Weights of a small mixture-of-experts language model, trained from scratch on English Wikipedia: 70.6M parameters, a variant of SOAP for the experts.
Below are experts of layer 8 (counted from 0) of a mixture-of-experts language model. Rows are named router (the router's row for the expert), gate (a neuron's input weights, with its number), up (a neuron's input weights, with its number), down (a neuron's output weights, with its number) and show model dimensions 0-255. Each number is 500 + 25 x the weight over its row's rms, rounded and kept within 0 to 999. Numbers have three digits each.
Before each expert's rows: "comes after" lists some tokens at least twice as common just before its tokens as in all text. This comes from a sample of Wikipedia text that the model never trained on. Tokens count by the router's weight.

# expert 9
comes after: "0", "5", "3", "4", "6", "7"
router:497520485493519491489545510508483496503511478492506504493534510468538489477484468448499512464480492522511501506507479515491509470530496560544468508531490478489491487500503462528481525494509485521469459526456478516458464467524492463522527483537494518510509504548477507466474503493442446503530510478503545463497515505507530485492490468516446551486513496512525476522474453522517523502472481509466529514448468484501508495510547472479492518498505526479493497516485487512452520549500502529492470502509533518508470494531475493519514499514505501502508494474498584470517516462513533517518447507464471501504489510547510455520514485486571459500475497496517462467479502551476526482518479482523462518487520526510521461505542508483479496508468518503543501551497515522491535472473533
gate4:485489508537505477528524495501474466485527529522479469562518507524510500526495510434490467513514493486488478468501491514506540481513516552531511462497478520516507519554485525477492506519513477460520508517528499468489501512454533485500493529508563481464538496470491510553556497443483519488469533489487494497536497522525473527451502508515497454549518479494496504485511495515492484471493488535488514475453514484470491521464485502515477466500456464487483472468513492493529491528502417497512507461482513511475525478506485499487474513500488480502503493499498508454483492493467471444534514508498555440520514509537541496479505494498460484526519466499497518494531465473447525503541538492514468484527472462474524495521495497506464498492530532493517512498456518515476465491507474
up4:456491508514490503499479473529487480504520476475465470557507538489498492503498496493499489533531505522537444526489508534526524513536487517532495495509470518497518533539490503507501523535497479465490497491478462512504455532427471487476508519527518460510503512496515515540506505481477508501474532504443485464531516539530498523472454508535471435504511520504492511517538500490491487502476485542480533534511451484477503503482480533483506540530505512525498490490545506513511502510477445539536481434521544511501512472451508505515497523514464467513483472476499479431522507463509484474541522520486537465501482477505538482502497499485512488492544489501530520501536462498484505475496500485480493529488443478482490479470486504461474485484509465497511510502453507517437458467508512
down4:511488491480514550526501513488471530461522511494516485499457519488480486509488482443477520483469444476533499494510533491491471527508477511524512505511507519534515491534500518517485486502530498536511519522544477494512497502482505494515490536515503514502518526513476478494471479471487566492493506490423500503486560521546547478499537495518520507484500477499487473480486508494501509501463483502527525497483492473538511478513503539444523529489486513507460508478462498496488477487496499550549499426532511492491529525490521532472485558519478534508486460464529534437512520485513505489492450537462455503516484476502546519487476479505495497555536502527544466511532491523501493512490534472522550510472506483510521522511480495455469456474478466518526489487499510503456457507485505
gate5:479487528485487524530521525490492509493513490494516515515442525502475524543495527521466449458499510465506529541469492486510519507495541510479521514507466485495519507493491469497501489477493491497491502508441541531477504517472504524524458507524453505467517505487480514515522565542529544501493444447469499490517514484531456521479515468519516492515547501493519511494530502470440496474531485540473462477491509501510537489491511503532483517517479517532524469487514507515525514560497516543469488461500508472567500532520488482539483481482492551491492502467558473518488494464521478501476502493467489526526535471490489520455486509492494511479483540511513504470488514496535519455523539492519469510500493479489489478549502550486480499524497523500522440472464500520513513528550511
up5:468493528456502540508501495499492540518535517526494527517500488523487481544462511447489510487479480485510478530483532474485523507516547502508508524514492508499528476474484488492515494527516519476449507561432518527500483485493475516503464492483503495478496461492504453517521563519519491510560463479481479479527447487510478516514514471501531502504529525522511486457489481496487513506496505480478455493451500497563529495504486523517490537491464488501486471509507523489491520545482507547492464481467506469510502523515492493551501509474492548466505472500491492522486515485494462469477509513497475491494485498511506541470456486483511484511452514512513495424489510465484566505530546460527431516522490471497506467486481565493515481487508523547516502517471522490511496529526507
down5:466485510477422488502531517504515528528492488500478500475488523481473489505496469512497489528554483474526449526510491524478503574441496498486483484467504485475529490529555525514472509509528509472487492500435523535537497529463506513502476506527457493508506497508493503530524496505492495475490476521498503471504556491477500505523501457521484519549494531507494529479487477515509502487531495535476490448524481474509504496466457518484489524512478517527499505473466517471503555470527481500521524476524510538504444525491510517507481487489516539495493500454527475464513472517486513455504496560460492528466461479529512506509480524480485508521469502487501552497497533541501514541531529487482522513530494502533481459497540499491519511463526494480492503494478542495512499575535462
gate6:547497479460500468452534524443469465473455490503547501516516465493502531472510492559485510486516505527485486507516520547468463463510501495508489530552532565467446451462511505519502477511533517484493527520520477509493523514513498437527540507496448493501476534482519495497494536485483494454506501492513486513499496494495534506509475518552496537502511464510485516428510502503502484518497518480464519525471539480472503472509529475487555505520514507494459555517481512468475501540526457509511488523471550463507504498481518520507454505506509519467508500489487442508508493516493481495526506500458473496545518496522518468502513507523483505511483483520462503477491500510452467493483466512527516503491512451498500481518554493495475531515546521491466491519481502487494519506513523
up6:462491468487510514563491503523475537494514515508449498486520492492494464533526534480531499496498428536508508518512506497494495493491486491485530499513498494515519531487487522465498517492499476493518481470470549469516509513526479558476470480511478484480498495497548518478500496501473504501510539514469488481488504521504491496521471489468507483492508514486486517524449484490490500503515492501506503494560497511552521495480569517510487519475481455530472515488528484519513497517535513545491494487503463523516519512445500481496500523469476546504493522442493514483515479498486533500479477443541529521494483513517537526489522483465440505518481545512535574492523440506538479458514473475497470520489512521488486444501536478513526471559520512469515517518490544559519476508507532
down6:493503542505480526523483536509511478499522503521526489521468524488502501533538472504470518551452468529466529515525490503495505522520501467518491538512455522500487494511476488484514522501475522505490475527497506505476439518461495457480488545505499464498529528499535453522503547501494497503477494497519495443472474505481525518474498463489492509545443498498443521496530531506488505526461574494506528501480486540523508525511502489485507504533483539501498547504524506527485469557520488538537504482519464450541520512480514485517500499493493476491535497439498481542467513477491454521497486473473479504508511500478540503478469466487535504494486473452497481472522534557508516511499511513520505471466537526488499484488497460475504514509449517499541531533494538483518530516545501
gate7:486486469479492519496470475467512501524476491478501528472503469510532504490514501494463521485550500452547462502479483469520475521519497502529492542491485502489534484526547532449573502483461481486490529506500520544564495449512488503475539432485426481528478518522494480441461468501468538506499482504512442445502511512502477489469489531489513548510550489478504500496538531508499467518523495489500501506542481463494508519528549508490483511484510478552496528502560495478488523482517503484492528461517501501512481524490526497538502509447458521490496509469505490496487489511520463489514509486516539524515484498504489493472492493487496465529513535541511499435534496526517492518499492500482488506532523488484506475518523527490528540538529482495521522506505505470497496486520519
up7:480441516546465504492488497481486523525492525533481472513507503558493497461492472476471501507512528491514503495520553482510501475496499488509529509475544518480478453488473524516509511439483511486510522511522514473477530473495478543517527517512481477444550502511490480513489477440498490488537548515475503539477528524558494515493503494515500544537448493519510489478506497500497542507511504526479462469456485530529526472485515542497463486524466493500499502542480480472494494507518514518473543506496526488478522520544486486465493512474485476478508518513485472551452485444510519548529500516488469500498501499472475547441500509466519471485495467481505503518477523518525476498483471509532457571498494495521524465476522502513474490497518458520504460501494532491480457475511472
down7:512507497459530507513521473458496546545482535507543542506548516488512518445490506520509496502499525530491513553537436512494476535494459473519451512516527545503480478515495529517466516475523479463475522543486483474542524545504510482514501521445505534464492492494528493482485449502455453553515482458541488528493486444466512507521523504483509535481469486523501510551473508517515484508469508462507512496507497493544501533516507488509494472479491485487451497506491513469496444487489504523515496465489515525492511510537539503510520478532506470469516527470527535530496537489501537513520479494534475487503541512502469535514505525509555473551513494513534465519495519497512504518496514481509513506510465469478465465502479523546486494519486475500507494488510512497450494508501469
gate8:508481547489461552487488515449506549527497482500509433502507506495514520480470491517418539537491504476517520507470510499517521500512461527492486507464519489533540538525464497453522463466508504485476508490521470526540458477476480458477498496467515485501494506458479466514503488491533477551538481490443513482473483517510492488504510494458499503496522516488540496522514460532500511447511515498487481512469493492520466492495545519451511467511497495503509425514488518542482502524521558528509507504502497533496483484488511482493555495486497510506491470475500526501500489460509518487541499508504527494511478499545497520504523516545458483522499481501483494451485472485509444501499523438490535520480501492492518496482514494485497494467505492489557446533482476492496476537468504
up8:471473485471505464507442506461484498514492540508526487503515530513524491505506511497435549463475506518470481500518448516461564500486503474535469531506514475535550542471524543469499544533491477519510483524518493525462514482498463513494497502501513468479492475465505536500479466452507486500481470519435489492483482518519521526475495464496512527471465514460536462516529513512495543464478513492457525480458545504497451496504493500486504502467501531481487459509502482466527482524466514546483514519489481501532455489511483517519502495478521523516529473495521498458501507502481521510465462470454495459500468504503482513492507504476509505513500509499456535496454459511500474493495529521471499489496531502520518517480504511474536531531518549500495492537458551482529535523497489
down8:495484498513517549513490532486521527489468532470485507497530488519520555486513536483506504521513481496490472498460508501506481488513504491489490506515465470529477479473514480479509458505510502448492504490512466507502528475500474512482515534560486521507515487479462492491443491516496504476543485511474446489515500542520445514463521512481517501502529498523494513528466442542534542509503489497524481476466508444493511479440518490496445513501443512534468478534501499472505498490544512479517533491475483493528490459518476484528456509529490500474536478496519460444514505511478479512492504492473464515518529492484544497475489483488495478534465495495463530500529533501505555537518487513501552488518543446507473509507487518450487474496486477454491499464511522437506514454500489
gate9:473487522514468485541506470482494512505523508452521507466476476509522467483541466540488473516489512494526466500519537494546471537496478492522457539520478533523479460479459450519492472478523471543504492504488482501486526472494519498481490468515519526463517496529565534481533538490496487504509561512460504526504545480524529522507477486537475537495473505476505544516476484522526498471503513511484462535511511470543504500496496494509526491479490480519499486486512497496513484481500485488523501542469512472471522466496490514518560479509514545504493481451470533517512490546551472483550533531482485507518526493515468477516503455503474471501438503494519468484476463505511464481527511478483501443495463533516488495533453538523541464536497489510496513487523505464512513500499521
up9:511491487481497505536454525520499498513482456480497493494484503526475486447560457499503502519473483518514495492518510535544489450508551514518479514503498535508492488465493506520458481476506467507454473521460458455526511498497506544508493544525513495495523522495503522485453487501496476560478501517500510485418530510473482517506489480535454546491480528475490499495526495541522523469501527498467482518531544536477512529516498559512502487522519545503511516521529523506527480502516512479480519522486489467490478501528518521518542492478506527528444458437492537477482505570541510466500542509526486493508496486504554514470494470482498503520522484487522505504465491480481486500541483485477475507565507490460541500485501489479487486500535473502522479479520492501517513484528519
down9:506511478548495467484484448523500526525503510513498531526482471521504497508496546495495537503487532582545513474507490469547524479504550491510519517492525494518530513486512489450492460515460481484460503472497516517507506495546483506486477507491518506522540475495577535535481500524471518512490513485520515493528526490512481479519494505542432510486505545479505515533485512484522450472467502463504502513477455461490490531518510522523493517518484522504540538516514473451453455447503510469515460477509520497509486528500501494517509517492519506512524554535526532504467466515511483512508504459521474505489480478492527488503486468462486511478495469485499482502482477482508515541521531476534525479523500535494523494470499510485479522527496443444457541465503500453474517493503485
gate10:480514532472496511504471490543494569487472482504496494428515511471492519506504502513488494529499468488553478492503475486474464475480462507530515473468563541488515541531485486466497529526509495523447477471491486551475504507521517531494496478528508481504496533472497459500512481514524499543518525517547492525446492490512438473463526447513508527467494502512462503510510516522478516499527500482519481488485532499473498548482490504522480501496532496492508462506487493485496486528533488492482510530523512471469485535488571530517450517497512490499523505557498517496495485481486484521537514520464509527502511511527447451465498464498527489568509496483484504490453517473475539470502476474470503539466486512492444485459498509551512492511509511524513474492517481505487496521518502
up10:501469465502464484506499514542530485503526502491512493476511493474499533580490528451490486504466495449482496499473519487534488532531495486444462526482523506499514507512475552484508490496493473512514486504510507458504494509485472515516504495489481480526467525525469478501525521514518495485549476492489511502509516499513508485488507477448453538522457492512500484483439523519451466480497507484532527489506532489502521506500496506500504483526484488520541497498548499510490504466477535485475470476539516513521476448511512485485517453533502479485452426463475499475545456530492508510501485531503433489504486530456495486526534489525492492511568516485497453505498484484534500480471546481508500480476519490530478488562536469557504475498506486472503498497533514470451517488497518
down10:502562516512452484505500505470502483488515509503505525514497492516481505533510511448484492483517530464476531451497507522508507506474547499508506487507498511503503517526484494540498457511456499524474474485490475501463467506507517541506525495449525520525490513542509461511529524478506526523500487474520511450455520520515546506494491511498485539496465522537480501545506509491483483500502490518501496539525493484507442495551492488502524465508548530517512536515481535504513517503474552483507520494519487515501507479491565520497519485496484482512455491476492515501517543476460501501495456505471506461482529541512481514467451439520536496524515493543493458492475480503508535491495498465517519476511479462514570463573507501539516556519488541538539497504473475474490516509485464
gate11:512509521497520492560520526457532498533532515437498513509534484489485504564478465475479513537483509538519501510457493504510476473472518471511494455479493485473487523466514450492478519502570512481461511565525528477483549500464533511478495478462529513507546515469508514484486514488451484525515473492514515497467474530503492483486494487467484465483447542486524503501492474495473550471519500511469511527470511501480483523543479502485493520481522532548491523508478509519502526505479534460484481458506526514524515482535469541508512500503513514503492468522499457524460502430514484512494525504519488458512513482505470554482498500482493468522462467516529503490490504511490520458501461518523536484506508492525483496503485541476468477489501539496483516485549482530495533519520498
up11:449482465493504513506533509492520482495472489502521444484524494496489504464516494509463500485545494524533508527504487501506433526494483522469504486496517495498501479505490526537503489506465505523501449476522450545477507525476515532491507532518499445517519535518509490495526487521494524505495511485527464507558542458497494481508489527542460556543535482541511485506515476503511524536488516452492481533561540469492485505510527498500535420502483462461510501506547460520530472524488485523468488498507477499513473507495484496495493491509477453482505497534526516482542505512509489545488465495541487515530522497468521454520501533496481494502482515499485449545510515509515486448499493491506501542521483517513512471451519465535514460507480480494538475476515487473444508475495473
down11:490465489498475524501533441509477504517457543531526478502497511497521498487486458518523504525503487493542511530525517470548487519442498514515525482501504514483524530464485503515477553494488508489520502508457501439520499536547478505496535480518536525521502517509505485509466493483467496491486537493479466523496483478516477517498483470491476505516461456499475488535486511482515470520517520508465528484532561454509468544498480519508500535487509516510485483511502430462505474528520502462509501500496518540497464476472508484484475500448466507502544503487478562512542494518490490549513487483512481509496521512481501465464512485455491530486529509510494441517492514502528534497499542467452501493472560515493556491479509462485486521483487500537558474491531501460499463505518504